Weights of a small mixture-of-experts language model, trained from scratch on English Wikipedia: vocabulary 8192, 25.2M parameters.
Below are experts of layer 4 (counted from 0) of a mixture-of-experts language model. Rows are named router (the router's row for the expert), gate (a neuron's input weights, with its number), up (a neuron's input weights, with its number) and show model dimensions 80-159. Each number is 50 + 15 x the weight over its row's rms, rounded and kept within 0 to 99.
Before each expert's rows: "comes after" lists some tokens at least twice as common just before its tokens as in all text. This comes from a sample of Wikipedia text that the model never trained on. Tokens count by the router's weight.

# expert 101
comes after: " ", "P", " P", " p", "p", "–"
router:49 25 54 35 36 45 31 52 58 72 35 26 36 53 62 43 60 48 55 31 38 63 56 36 46 24 17 50 51 62 47 32 48 44 65 48 57 86 37 68 74 78 81 41 46 44 45 61 44 54 49 38 51 35 42 45 27 19 43 63 33 54 27 42 62 14 48 57 37 50 46 59 43 31 49 46 37 43 80 71
gate0:64 66 59 46 43 42 46 80 27 46 48 40 58 41 69 68 47 65 66 57 56 41 47 55 51 46 56 66 35 36 53 48 60 51 72 71 62 45 60 79 22 33 52 75 65 60 39 72 51 46 57 45 57 34 24 54 26 76 12 64 69 88 65 28 58 31 44 56 48 51 89 26 68 43 67 35 47 55 36 72
up0:42 73 45 43 48 21 67 34 17 45 25 76 68 25 56 75 98 34 33 34 44 43 47 46 31 53 49 47 40 48 65 76 69 32 67 47 34 36 22 19 62 55 57 67 49 52 52 42 36 73 40 42 32 65 45 41 41 27 40 60 51 43 36 73 37 57 55 46 62 22 48 54 44 49 39 58 77 35 26 43
gate1:62 67 63 32 50 44 21 47 52 23 76 45 44 69 40 38 52 44 53 95 46 56 72 63 35 43 48 46 39 36 33 11 57 31 48 41 37 58 32 51 50 46 76 63 57 50 47 75 48 62 45 42 80 45 61 70 38 69 47 33 65 41 18 44 50 38 52 57 48 36 76 60 63 36 30 64 39 41 45 23
up1:71 63 43 56 45 53 51 48 48 68 21 37 54 61 23 09 66 54 38 42 82 33 36 56 52 55 41 54 36 39 55 65 63 60 75 51 35 39 30 52 47 78 52 48 46 69 64 32 33 63 29 39 59 52 51 50 20 48 60 41 44 45 39 53 45 46 57 41 57 24 59 57 37 24 35 50 57 51 40 46
gate2:40 58 47 27 35 50 55 59 34 58 59 29 24 49 52 45 75 24 41 25 60 35 54 49 45 36 43 72 67 38 59 22 85 58 40 55 25 65 54 22 42 47 46 47 42 24 36 70 50 31 52 39 41 47 66 71 47 61 50 72 47 37 42 36 63 26 54 60 46 45 54 44 43 47 49 71 55 74 67 54
up2:78 61 52 38 59 25 57 25 58 51 51 62 40 41 11 29 65 68 45 77 57 54 41 50 67 41 11 59 43 36 71 35 59 27 66 39 58 39 43 62 57 31 42 16 54 51 67 49 48 57 53 42 49 69 39 64 44 48 42 53 39 65 39 59 36 62 32 39 48 56 52 50 68 26 45 54 80 56 64 15

# expert 117
comes after: " |", "|", ";", ",", ":", " in"
router:27 38 51 35 33 44 44 38 55 43 47 34 34 53 71 35 71 59 76 49 30 44 53 27 61 42 47 63 48 57 45 45 59 39 56 54 73 60 27 60 86 53 76 37 50 43 39 39 39 67 74 42 71 61 35 44 32 43 35 59 28 58 37 52 43 39 27 77 30 38 44 58 25 41 53 49 34 45 64 57
gate0:48 51 47 51 73 25 37 39 63 44 57 39 51 45 46 47 42 81 44 76 05 41 60 40 25 52 58 57 48 43 68 47 35 57 61 55 75 42 31 64 62 63 61 59 50 57 47 55 27 58 63 49 20 70 47 71 42 57 53 49 48 52 30 61 46 25 47 97 44 56 49 59 35 45 55 38 31 50 35 45
up0:53 60 51 55 56 42 36 63 40 56 57 62 53 68 45 44 49 35 43 74 51 56 50 39 67 66 27 35 37 07 67 59 63 26 70 47 39 88 38 67 75 35 35 46 51 41 71 44 61 70 51 44 32 73 39 26 65 47 42 63 76 27 57 63 53 49 46 69 45 26 16 45 44 21 51 40 60 52 60 29
gate1:70 20 57 38 49 32 69 36 56 78 43 58 58 34 51 48 68 57 43 47 50 34 42 35 62 55 42 74 41 26 56 68 64 53 45 45 63 39 72 40 76 41 76 43 45 52 64 48 71 75 42 38 51 62 41 74 58 52 09 73 71 56 65 58 62 31 53 60 41 51 27 69 76 45 41 26 35 28 50 65
up1:50 52 28 44 64 32 71 32 39 74 56 66 39 41 51 31 59 60 66 57 57 72 59 51 77 47 50 41 45 34 40 56 77 31 87 67 60 52 36 41 60 45 26 24 60 44 43 35 66 72 56 51 56 65 67 55 37 61 57 66 41 53 68 64 72 44 43 49 60 49 61 69 38 60 73 54 54 66 46 71
gate2:28 45 39 39 27 46 33 62 25 37 64 75 33 46 40 73 47 48 55 40 20 49 37 55 35 34 31 34 56 15 37 46 59 56 46 51 79 38 48 57 50 24 68 54 67 40 52 59 46 34 52 56 41 58 59 58 41 47 72 63 39 63 40 43 58 69 56 58 27 60 56 68 43 59 66 45 61 55 37 60
up2:53 64 44 44 53 58 38 52 48 36 60 38 43 44 57 63 39 42 65 55 28 54 37 25 55 29 47 58 42 23 56 16 73 43 49 60 47 76 46 48 99 70 77 72 43 44 65 54 55 63 81 35 29 48 34 61 85 38 42 45 66 41 38 71 44 35 63 28 30 33 55 47 34 40 60 33 29 40 49 30

# expert 37
comes after: " ", " Al", " al", " Mar", "–", " C"
router:33 25 59 29 20 57 48 53 65 50 40 20 46 55 71 35 85 58 74 29 53 59 52 32 57 48 25 76 59 58 48 27 58 42 53 54 55 60 34 59 63 63 62 24 49 44 37 64 57 55 55 40 67 64 47 38 44 31 44 77 24 57 38 49 58 43 49 74 54 58 47 67 35 38 29 70 35 45 61 65
gate0:34 62 40 43 58 62 72 16 67 74 41 43 62 50 65 39 21 62 77 50 40 55 38 54 66 46 40 60 41 55 57 62 63 49 54 69 27 40 62 72 60 35 54 46 31 40 45 99 51 34 69 46 69 48 61 25 50 38 67 53 42 55 36 67 58 28 56 60 59 67 74 41 40 43 35 76 66 36 56 62
up0:49 55 37 61 26 53 29 55 59 56 64 30 45 67 29 61 69 49 41 53 29 57 61 56 30 48 39 59 31 68 41 31 36 37 47 59 56 65 65 48 36 48 40 54 41 38 22 43 46 54 51 41 38 63 56 23 33 62 41 05 53 44 48 28 70 43 83 25 44 59 37 34 65 55 55 45 81 58 41 54
gate1:38 29 59 41 43 56 44 27 29 67 54 45 57 25 57 42 51 49 59 50 65 71 38 27 40 38 46 77 81 49 31 69 55 44 79 46 36 38 47 41 51 49 81 49 44 41 64 43 58 54 57 46 56 76 40 41 61 46 79 73 40 48 50 62 40 63 45 63 41 54 47 44 49 46 71 54 36 82 47 58
up1:63 66 27 53 47 58 60 45 48 55 47 20 66 54 42 52 29 36 73 54 41 43 33 52 46 26 66 31 31 31 56 31 31 78 49 60 75 59 43 40 38 31 53 46 87 65 30 43 49 46 58 30 46 51 53 39 74 55 36 53 70 48 80 64 47 48 35 47 55 66 51 44 55 72 74 49 54 64 61 50
gate2:25 49 56 43 56 41 57 60 68 51 51 59 80 53 62 57 68 66 54 40 37 34 57 46 46 66 16 53 80 33 63 49 50 66 04 64 32 33 72 62 85 34 33 21 33 47 53 46 59 19 67 45 26 30 21 36 33 37 55 77 58 54 44 52 33 64 69 60 42 90 43 40 61 60 42 40 46 65 57 47
up2:54 27 55 41 63 34 56 47 61 71 30 35 45 39 43 61 67 42 19 34 79 43 68 52 51 54 58 34 50 47 60 49 52 68 38 53 34 72 30 86 62 51 55 36 54 51 57 54 41 57 53 52 45 44 53 36 03 57 64 46 74 37 64 19 77 47 44 43 46 43 60 61 47 40 78 58 40 30 95 47

# expert 54
comes after: ",", ".", " and", " that", " which", " he"
router:32 37 53 35 20 48 54 37 46 40 33 24 14 70 76 41 60 72 53 42 41 40 46 48 54 43 33 61 58 61 48 41 56 38 74 50 55 64 45 64 90 67 56 52 59 54 48 46 51 64 66 48 68 56 57 44 39 36 41 54 27 70 42 44 70 17 60 79 53 46 26 70 47 41 37 50 44 33 74 60
gate0:49 55 68 31 62 55 71 47 56 44 48 60 31 50 50 45 66 78 56 58 37 67 45 43 71 38 27 27 47 27 39 59 60 34 60 41 50 19 46 47 48 87 42 64 63 60 31 38 72 65 42 54 58 50 42 42 48 63 23 65 34 68 57 36 42 39 52 64 55 42 38 52 49 63 59 53 61 37 46 47
up0:82 54 56 48 37 51 22 46 51 40 63 70 62 36 63 48 55 47 26 36 54 67 46 43 52 65 51 57 66 35 86 75 53 73 70 57 55 56 58 39 80 20 61 21 39 54 75 47 67 61 61 84 43 48 47 42 32 57 40 41 48 47 38 60 44 36 69 23 51 71 53 53 37 59 17 83 38 55 41 39
gate1:40 26 45 75 54 63 60 72 22 69 62 57 51 31 69 62 67 62 54 30 59 36 33 50 42 46 53 48 68 51 67 44 69 67 74 58 31 39 50 60 74 22 55 53 25 36 44 37 44 46 42 41 42 50 56 57 54 38 76 73 95 69 38 26 79 39 70 56 42 68 47 50 57 49 71 30 13 46 38 50
up1:24 33 29 24 58 47 33 81 62 20 75 39 40 56 49 81 45 55 62 64 26 53 34 53 62 69 51 53 22 58 73 24 34 40 36 66 52 53 47 59 52 48 18 57 64 47 32 57 48 48 57 59 55 75 68 39 50 41 35 44 37 47 73 62 76 24 34 32 52 31 41 48 60 65 64 44 71 48 46 62
gate2:63 65 72 40 62 34 74 43 26 32 38 46 31 54 72 65 64 57 24 37 43 32 61 45 52 48 59 83 61 60 34 24 34 45 50 46 52 30 33 53 50 37 46 69 58 63 46 04 60 47 40 85 57 54 82 42 60 50 74 40 51 62 28 37 67 36 58 64 51 36 38 46 52 74 36 55 44 74 42 54
up2:79 60 38 31 27 36 47 66 30 39 43 56 41 42 47 57 39 54 36 59 46 54 59 61 36 57 43 44 39 69 70 32 42 37 58 36 30 51 24 50 40 74 36 53 17 45 39 57 26 24 63 41 22 38 56 43 59 41 28 52 44 39 51 43 50 48 59 95 55 69 36 30 19 59 41 56 40 37 40 57

# expert 69
comes after: " ", "–", " (", " Mar", "-", "_{"
router:34 36 53 25 40 35 46 65 57 58 22 32 40 45 62 32 64 55 70 40 36 54 57 38 65 58 27 66 55 78 28 34 58 37 50 43 53 61 22 60 73 74 56 31 46 52 46 62 65 67 51 40 59 39 45 35 47 40 47 74 34 71 38 36 69 26 53 68 45 56 43 74 43 46 52 53 27 27 53 82
gate0:64 55 34 44 69 62 67 49 65 51 41 57 17 61 58 44 58 52 26 30 39 75 57 59 54 29 30 68 37 75 63 74 45 38 71 47 48 44 52 49 68 59 69 74 70 42 45 83 58 41 46 67 84 23 64 73 16 64 24 59 43 57 46 47 49 51 56 31 64 55 62 57 13 40 59 60 69 52 59 40
up0:47 31 29 52 22 50 60 60 46 37 31 21 31 49 29 58 81 33 60 77 69 34 41 42 61 69 47 51 08 58 20 41 65 44 46 32 34 39 57 41 53 76 50 43 36 51 33 47 40 20 28 55 30 28 34 23 49 25 44 66 80 77 30 60 57 22 44 31 65 55 50 40 62 53 68 45 53 56 37 77
gate1:26 59 55 50 56 48 60 74 72 39 58 41 53 43 53 49 71 42 50 40 60 73 33 61 48 80 33 31 63 69 41 31 49 56 72 31 55 37 44 64 51 59 57 32 56 46 29 42 62 46 49 60 38 42 34 72 58 32 57 49 30 54 45 49 82 25 32 16 38 63 54 54 50 41 49 53 54 25 40 63
up1:53 41 54 41 78 63 37 38 79 46 40 44 44 56 82 57 89 50 47 43 77 60 43 28 53 30 57 40 44 55 51 51 46 47 40 55 44 45 29 46 58 70 38 59 53 47 62 34 66 38 26 30 21 59 53 51 31 36 52 41 64 56 61 39 28 65 57 50 33 86 48 80 39 41 45 66 57 73 63 49
gate2:57 41 59 18 46 52 39 72 36 55 54 56 43 47 60 33 72 41 54 49 39 39 50 28 50 20 36 43 50 55 44 61 57 37 45 84 43 42 41 60 45 61 49 55 48 46 48 64 36 55 38 49 39 00 45 83 35 27 32 50 47 46 53 55 41 55 45 34 42 65 55 21 54 59 39 63 48 35 71 23
up2:62 62 61 56 32 73 49 27 59 30 48 71 59 45 17 36 53 40 59 46 70 54 77 77 45 47 49 92 26 54 57 16 46 50 39 33 60 61 53 32 51 42 51 27 60 41 45 74 77 48 49 34 55 67 39 31 53 66 54 31 65 24 73 27 56 56 49 28 66 26 40 72 56 69 34 40 54 60 22 63

# expert 112
comes after: " |", " (", " a", " d", "-", " p"
router:20 40 37 22 18 32 38 35 32 36 40 48 42 44 70 34 65 45 56 41 34 55 44 43 54 42 35 55 57 63 40 25 51 26 68 59 51 72 41 70 61 62 64 26 66 71 51 54 55 63 68 35 60 53 36 35 34 15 25 64 36 76 25 38 37 35 48 51 24 48 42 64 35 15 33 61 58 40 46 69
gate0:35 60 36 32 28 38 61 31 44 52 44 76 44 53 26 75 66 35 28 34 44 15 47 35 24 50 49 28 60 31 54 20 53 43 50 39 53 39 54 37 52 61 29 61 59 51 51 51 55 43 82 58 56 34 63 32 40 24 69 46 29 49 40 49 53 52 49 49 36 70 09 44 38 24 65 60 27 55 50 72
up0:65 32 48 67 71 72 49 12 45 23 63 45 40 52 49 40 55 39 42 67 48 55 42 33 48 69 25 55 75 53 63 30 58 54 34 41 34 37 54 57 44 42 44 41 50 57 84 64 70 39 39 69 52 77 89 81 55 55 34 38 55 39 57 66 46 47 35 41 56 38 50 77 60 41 19 82 41 34 21 57
gate1:49 55 70 34 45 63 26 55 18 15 66 57 71 46 48 38 15 42 20 40 57 35 34 58 55 70 44 34 70 53 74 29 49 29 61 54 52 35 24 67 57 80 61 64 76 40 59 60 62 16 51 50 66 59 58 24 24 46 43 76 51 65 34 51 44 39 51 63 46 28 60 43 45 58 65 60 51 44 46 33
up1:81 64 31 34 49 43 47 27 35 50 47 70 31 49 60 78 48 53 62 39 41 48 25 25 38 47 20 51 38 62 36 50 61 45 66 51 39 23 63 46 63 58 57 49 52 53 39 82 53 51 42 61 57 51 38 39 43 71 45 21 79 52 37 33 69 28 79 77 60 19 24 20 67 46 74 65 74 59 45 49
gate2:31 63 56 39 38 46 52 62 66 19 42 36 63 61 45 63 53 48 56 50 50 58 65 46 82 62 39 44 58 68 82 47 52 25 54 33 43 76 40 50 39 67 71 35 53 65 35 53 49 43 50 67 34 67 64 45 89 59 27 63 38 46 57 45 56 18 38 32 48 48 58 52 49 58 66 19 28 34 46 45
up2:48 57 52 72 49 37 43 56 69 50 55 65 57 51 27 30 54 65 64 48 50 31 28 59 55 55 78 25 71 32 62 64 51 37 57 76 33 37 33 58 62 59 22 63 66 76 66 47 68 30 57 69 74 67 74 59 23 69 47 33 54 67 48 70 49 50 55 72 54 67 59 41 75 58 35 58 37 64 57 60

# expert 8
comes after: "\n", " |\n", ")\n", ".\n\n", ".\n", " of"
router:41 46 37 47 52 37 35 42 42 62 40 33 38 48 57 36 69 63 64 47 07 61 57 57 59 44 34 58 55 61 38 47 43 36 74 68 66 68 29 63 61 69 78 25 51 39 44 75 56 70 63 33 72 60 32 52 27 44 16 68 32 50 51 50 49 34 23 82 35 53 42 49 30 15 35 52 42 51 71 80
gate0:60 32 36 39 31 57 49 54 58 44 49 27 77 55 39 35 43 52 73 53 44 41 43 33 51 33 48 83 58 58 48 38 59 76 26 39 74 55 78 50 65 22 28 42 43 53 43 43 38 28 41 57 40 36 41 51 54 55 51 75 12 38 50 34 55 70 36 79 58 51 58 78 67 43 56 57 47 33 46 52
up0:40 38 42 56 68 39 29 60 55 57 69 71 61 42 69 25 54 56 43 45 34 44 47 57 64 61 67 60 40 59 30 37 48 45 33 35 40 62 42 23 49 30 46 51 60 60 46 51 40 76 65 34 76 45 36 48 62 47 22 30 44 27 53 42 63 36 44 50 47 79 46 27 61 41 45 66 27 67 63 26
gate1:75 23 44 27 53 51 27 48 33 59 63 51 67 60 67 54 16 44 42 41 70 57 68 61 70 36 34 56 73 49 47 23 49 79 52 70 56 41 76 46 65 51 55 47 38 30 47 74 29 58 55 40 55 44 41 49 14 42 31 64 31 59 44 50 46 70 42 60 51 40 50 58 24 19 48 34 60 51 58 41
up1:36 51 62 83 50 36 37 27 42 43 40 56 57 31 46 40 12 57 48 50 30 51 12 53 52 47 51 44 65 45 53 18 38 56 62 43 33 48 47 35 59 77 60 59 39 55 30 63 69 74 72 36 07 39 36 66 39 28 41 29 32 32 55 64 48 47 45 45 38 56 80 66 56 55 36 51 48 32 53 36
gate2:41 58 57 63 43 51 43 80 60 39 32 28 55 46 31 45 54 66 66 53 42 53 20 59 83 24 54 59 65 55 38 49 57 70 56 48 41 42 39 37 61 64 57 75 85 59 62 62 49 64 54 49 46 44 48 18 54 59 34 48 54 54 58 72 71 20 60 15 41 43 42 36 52 43 57 31 58 42 46 43
up2:65 36 45 41 23 60 66 47 77 68 63 48 71 33 55 18 13 52 53 76 58 44 41 69 55 62 52 52 46 41 49 23 63 47 51 80 48 49 40 28 11 60 69 54 46 64 72 44 47 79 81 56 38 44 56 38 46 50 67 51 32 67 50 32 53 57 43 43 37 50 51 36 68 64 50 52 33 73 42 35

# expert 43
comes after: " |\n", "\n", "2", ")\n", ".\n", "===\n\n"
router:37 49 41 42 40 43 27 29 63 52 44 36 44 66 66 45 60 65 57 37 15 56 64 58 65 52 28 59 55 53 26 46 51 39 52 59 75 63 20 66 48 88 64 33 46 50 39 59 58 84 65 35 55 71 56 41 23 34 12 66 24 65 55 40 65 18 34 71 32 32 46 46 48 27 42 60 33 36 75 60
gate0:53 41 24 40 35 57 40 43 45 48 53 36 82 51 65 42 57 58 40 26 49 25 53 31 46 27 29 39 39 50 52 17 44 74 39 10 59 60 47 36 57 33 59 25 40 64 54 61 52 63 37 50 48 60 33 60 59 32 48 74 59 67 29 52 44 55 75 64 48 60 41 40 43 34 63 29 49 54 63 67
up0:52 35 63 72 44 57 40 67 49 39 49 25 52 45 39 46 54 59 54 47 64 70 32 46 79 39 68 47 46 53 64 58 55 23 23 62 88 48 54 55 60 55 60 58 44 46 53 39 39 46 41 66 55 62 43 14 36 59 52 69 41 44 51 53 52 33 48 63 65 51 44 42 45 56 60 63 65 65 64 63
gate1:53 67 69 34 68 35 39 50 53 72 38 43 27 51 64 26 27 60 48 31 74 63 24 32 70 55 70 53 67 48 31 47 49 44 58 54 44 59 66 53 52 82 29 52 56 65 28 44 58 70 64 68 59 18 38 40 40 46 53 33 47 56 62 50 71 41 39 69 46 47 56 54 86 23 81 58 58 27 40 58
up1:18 51 39 63 48 50 44 53 40 68 39 52 70 61 48 53 72 21 33 57 44 46 50 59 47 29 48 43 49 55 60 77 60 59 71 31 39 53 52 57 53 78 57 26 57 37 47 43 60 52 90 50 53 66 44 51 44 38 62 21 78 31 51 54 30 62 36 32 21 39 71 24 69 34 32 75 19 53 26 37
gate2:33 46 38 44 34 49 54 34 46 60 51 79 72 77 55 41 75 31 45 43 15 27 62 57 62 48 84 28 56 62 55 35 56 52 29 40 42 67 13 45 70 83 49 61 55 60 57 63 68 33 58 56 46 58 49 28 57 43 44 26 43 60 38 88 37 28 47 41 59 36 41 35 42 53 58 64 29 56 41 65
up2:57 52 34 47 67 31 54 64 35 48 37 34 47 69 78 51 32 51 32 31 52 50 66 56 44 26 54 28 47 41 63 46 31 31 46 60 51 57 36 45 17 74 58 55 71 36 50 53 46 54 72 58 58 70 59 85 36 32 47 48 50 46 52 49 56 38 44 69 45 56 43 46 58 56 44 70 60 40 53 46

# expert 64
comes after: "\n", ")\n", ".\n\n", "|", " |\n", "\n\n"
router:43 34 49 28 47 34 41 52 46 65 29 29 38 53 67 23 71 77 69 39 15 55 48 45 52 44 27 56 46 67 29 36 45 50 58 53 60 62 27 69 71 74 68 27 46 35 37 66 52 71 70 45 67 50 36 40 36 33 32 65 30 53 42 43 58 43 37 59 43 64 21 53 37 27 55 42 39 47 69 69
gate0:53 44 22 49 44 37 60 57 65 38 27 76 61 76 39 49 23 30 40 48 72 55 49 22 41 49 35 33 76 44 39 47 48 65 69 60 50 67 34 72 73 43 43 26 45 46 55 53 53 39 53 73 58 51 54 64 39 48 60 47 29 78 53 44 31 54 61 48 38 33 73 48 28 44 40 50 49 61 62 56
up0:25 51 62 47 56 54 31 51 56 55 82 51 52 47 59 76 51 58 73 66 48 55 53 38 63 46 61 40 57 52 77 30 30 44 48 38 55 31 65 57 52 41 45 37 50 45 39 44 64 62 44 58 34 59 51 38 53 32 44 59 41 41 44 69 49 54 71 26 50 62 42 48 32 42 41 28 72 42 19 72
gate1:53 52 61 55 60 44 46 30 58 49 34 87 50 63 51 22 66 46 38 52 80 62 73 49 47 21 48 53 58 55 74 56 60 60 53 77 36 59 62 42 31 24 67 63 22 45 43 79 43 30 36 67 65 36 26 65 50 60 39 60 51 51 72 48 43 36 33 53 68 48 49 44 93 50 56 41 48 63 70 28
up1:43 49 57 50 56 27 58 51 64 37 52 52 31 42 55 28 42 27 63 77 77 55 37 57 40 22 65 34 70 65 60 56 57 34 63 47 57 35 53 45 35 31 56 40 45 51 62 79 41 39 46 50 59 53 62 57 77 38 42 84 57 45 50 49 64 52 52 64 90 50 27 26 60 49 61 41 58 52 75 53
gate2:80 48 61 60 58 51 38 51 33 47 60 34 71 56 21 45 50 44 63 45 39 44 10 56 49 66 71 60 50 30 61 32 57 33 41 76 51 67 50 66 38 52 60 63 38 30 52 59 45 43 20 28 74 67 60 40 36 33 33 68 47 45 36 38 48 50 31 57 77 63 45 50 44 48 44 47 52 57 53 74
up2:48 58 56 71 70 43 42 48 47 55 40 48 50 36 30 55 42 53 73 64 38 59 64 38 60 45 67 38 29 56 72 10 76 51 43 75 67 60 67 47 61 24 53 58 72 46 39 63 47 42 72 60 43 69 37 70 10 57 62 28 51 42 59 47 61 68 35 55 61 62 72 87 24 64 66 58 60 49 45 67

# expert 116
comes after: " ", " p", " (", " V", "/", " v"
router:50 35 42 46 34 40 18 52 46 59 38 13 34 56 72 36 72 54 57 39 26 39 45 30 64 47 37 63 44 57 52 46 55 57 64 49 56 63 47 67 69 78 81 28 38 47 47 60 59 62 51 26 68 36 46 47 34 30 22 56 40 66 35 41 78 29 48 67 39 47 43 63 41 30 40 47 45 47 73 59
gate0:33 63 53 59 41 56 35 70 52 26 47 40 29 73 79 30 57 31 61 57 57 37 50 33 77 57 61 56 57 31 32 76 28 31 50 43 45 47 66 31 39 41 67 41 50 32 52 71 66 34 56 53 51 49 45 43 70 67 55 45 35 60 52 51 48 44 61 53 40 29 34 75 69 23 43 47 65 22 66 35
up0:79 51 72 60 69 18 53 45 62 88 45 58 60 48 59 36 38 28 46 49 40 55 53 45 20 54 55 53 39 54 52 58 42 57 24 39 33 51 25 31 69 25 41 42 23 56 60 50 43 43 44 00 59 53 62 62 41 56 60 40 55 64 51 53 33 35 59 44 58 61 77 36 38 44 33 81 64 70 46 65
gate1:75 40 41 47 37 33 63 65 70 46 47 23 54 66 56 72 68 41 64 45 59 37 29 71 69 56 48 47 33 60 48 53 87 55 47 44 57 26 47 56 62 33 56 48 50 37 22 47 51 58 62 47 48 43 59 61 65 51 01 40 30 38 37 41 50 38 19 39 63 63 50 48 54 56 53 54 41 28 54 19
up1:61 68 44 62 54 68 33 48 26 66 52 63 45 69 66 69 80 46 62 32 50 47 66 36 39 52 54 55 39 72 48 41 62 62 36 35 39 68 34 28 67 77 49 46 80 37 66 38 41 60 58 44 47 83 42 67 61 22 51 43 53 64 32 76 60 56 50 43 45 48 39 81 44 60 33 45 51 85 58 36
gate2:66 50 36 32 35 76 60 62 42 36 53 44 80 50 37 45 46 29 70 79 78 67 57 72 64 45 53 30 71 61 42 33 42 35 59 73 79 74 44 62 43 41 56 53 77 42 33 46 63 57 46 68 46 48 68 41 46 62 73 55 67 63 74 25 82 47 51 39 51 52 69 68 55 42 30 53 37 48 63 76
up2:47 36 51 53 26 74 33 55 31 37 55 57 09 62 35 33 43 48 37 42 41 60 75 35 42 55 35 38 42 59 44 78 37 40 53 42 47 28 52 52 39 37 71 44 00 46 51 50 35 43 44 79 62 52 64 46 52 60 28 45 33 52 42 51 68 74 69 53 43 86 49 48 46 26 61 54 37 37 32 65

# expert 55
comes after: " |\n", "2", " (", "\n", " re", "|---|---|---|---|---|\n"
router:44 40 40 38 30 23 30 55 52 39 44 41 30 55 72 50 56 51 58 41 29 58 49 49 68 51 19 59 61 60 33 48 47 44 59 42 59 70 31 60 57 85 57 32 52 65 27 68 59 73 50 33 65 49 58 41 33 28 10 70 29 71 43 50 57 32 51 74 39 40 31 51 27 13 38 61 36 43 51 55
gate0:29 63 28 47 58 70 50 64 34 38 23 49 62 59 81 43 52 70 28 70 71 46 51 44 54 44 40 37 59 67 62 54 57 65 68 62 52 36 61 48 41 54 58 42 37 60 37 40 87 54 45 40 69 71 68 48 47 46 37 55 02 45 42 67 51 56 55 64 57 31 25 54 38 49 57 44 35 46 52 35
up0:27 65 45 72 31 36 43 47 45 28 62 84 51 56 66 52 33 57 48 29 51 56 32 49 60 52 74 57 51 67 80 36 34 54 63 61 27 34 37 61 39 53 29 59 35 55 46 51 41 52 48 56 63 47 48 60 56 20 74 45 74 45 34 44 56 40 47 71 53 47 54 42 83 40 46 40 30 42 67 72
gate1:52 20 20 56 48 40 51 46 68 30 45 31 70 30 60 50 80 74 34 49 24 48 34 53 51 46 37 44 24 60 46 59 43 30 44 56 53 18 31 45 55 62 49 51 43 42 23 42 55 68 53 31 51 23 61 28 48 44 65 64 67 46 63 46 69 41 46 69 36 52 37 67 14 55 41 61 53 47 37 68
up1:52 61 31 27 53 55 40 44 64 21 31 34 72 68 21 36 68 29 43 64 33 67 50 57 59 38 00 42 48 51 38 69 50 71 57 64 49 57 62 43 54 47 73 47 36 54 55 24 63 46 36 24 51 53 73 64 53 56 70 53 56 68 50 55 58 29 46 38 32 60 50 43 41 54 32 37 56 62 56 35
gate2:50 60 42 55 50 76 07 71 70 51 46 44 48 59 59 59 46 55 72 52 59 44 59 46 56 46 45 27 46 32 67 46 53 47 50 72 93 64 31 46 39 42 16 45 64 59 32 51 58 51 68 61 86 48 54 39 43 54 81 54 10 29 52 58 56 59 45 72 34 49 40 54 26 66 53 49 47 42 53 63
up2:38 71 53 43 59 47 80 77 29 46 83 44 64 28 64 26 66 30 37 27 45 33 49 63 59 89 49 59 53 43 38 50 55 73 44 42 58 33 52 37 34 33 61 57 44 85 62 58 52 37 50 41 55 28 72 57 70 85 62 78 37 68 42 62 56 54 62 69 57 50 43 35 37 62 48 41 47 52 17 62

# expert 30
comes after: ",", ")", " |", "-", ".", ";"
router:35 34 66 37 21 50 55 52 54 46 29 55 24 62 63 47 59 69 55 38 25 51 59 38 52 49 28 60 69 52 42 48 50 42 82 55 60 65 37 68 48 73 52 36 59 50 37 66 48 50 79 28 66 31 46 26 24 28 37 56 17 60 35 32 60 26 49 56 36 50 31 55 25 24 54 53 49 25 61 59
gate0:41 47 74 53 72 71 12 32 42 55 32 44 49 43 63 30 38 44 31 48 28 68 47 29 49 49 52 58 55 43 68 50 59 58 71 42 48 54 26 13 38 72 69 55 64 42 28 71 79 32 63 42 72 27 49 34 48 34 53 54 44 15 63 56 32 33 38 50 56 45 51 48 41 36 43 40 42 31 68 21
up0:48 19 38 41 49 48 93 12 51 55 40 56 38 62 57 29 42 48 34 25 31 35 47 42 23 59 30 37 38 55 49 62 51 56 30 38 54 85 46 44 40 61 42 57 55 83 60 31 58 62 45 58 56 60 62 64 47 10 54 50 76 52 53 36 59 61 66 35 68 37 41 80 57 69 65 22 64 54 37 42
gate1:40 08 86 75 62 39 30 49 34 23 49 40 40 49 52 44 38 56 40 59 60 72 51 48 52 46 62 48 76 42 19 53 46 45 49 56 47 51 48 38 37 43 30 50 60 66 65 39 32 21 45 27 60 48 42 62 08 68 54 52 52 54 46 32 66 52 53 28 67 58 43 80 50 47 48 38 63 58 57 62
up1:32 42 56 54 49 68 65 73 52 21 43 50 55 39 65 58 42 32 43 22 42 41 75 52 44 54 81 55 57 37 34 62 42 38 39 50 67 63 42 74 50 27 34 50 41 64 52 76 80 78 48 70 40 51 81 21 54 63 67 64 34 10 59 50 60 66 71 67 63 56 35 55 54 69 53 52 44 47 61 55
gate2:35 51 84 33 28 46 54 95 57 44 49 42 20 42 47 45 57 48 82 39 29 53 34 62 24 40 55 65 58 32 60 33 40 66 31 80 66 43 87 36 42 49 40 60 59 52 48 33 51 35 68 54 15 68 74 44 44 73 63 45 38 62 63 78 46 64 58 42 41 58 69 73 27 51 52 60 43 46 46 68
up2:62 44 38 33 42 58 52 52 62 37 28 48 36 67 21 50 49 33 47 63 41 54 46 63 12 50 70 59 42 31 60 45 50 65 51 60 44 36 30 31 45 14 65 57 47 57 30 47 40 53 52 59 53 42 44 36 60 36 74 12 41 40 69 34 83 32 50 48 57 43 60 30 57 56 38 54 57 52 52 56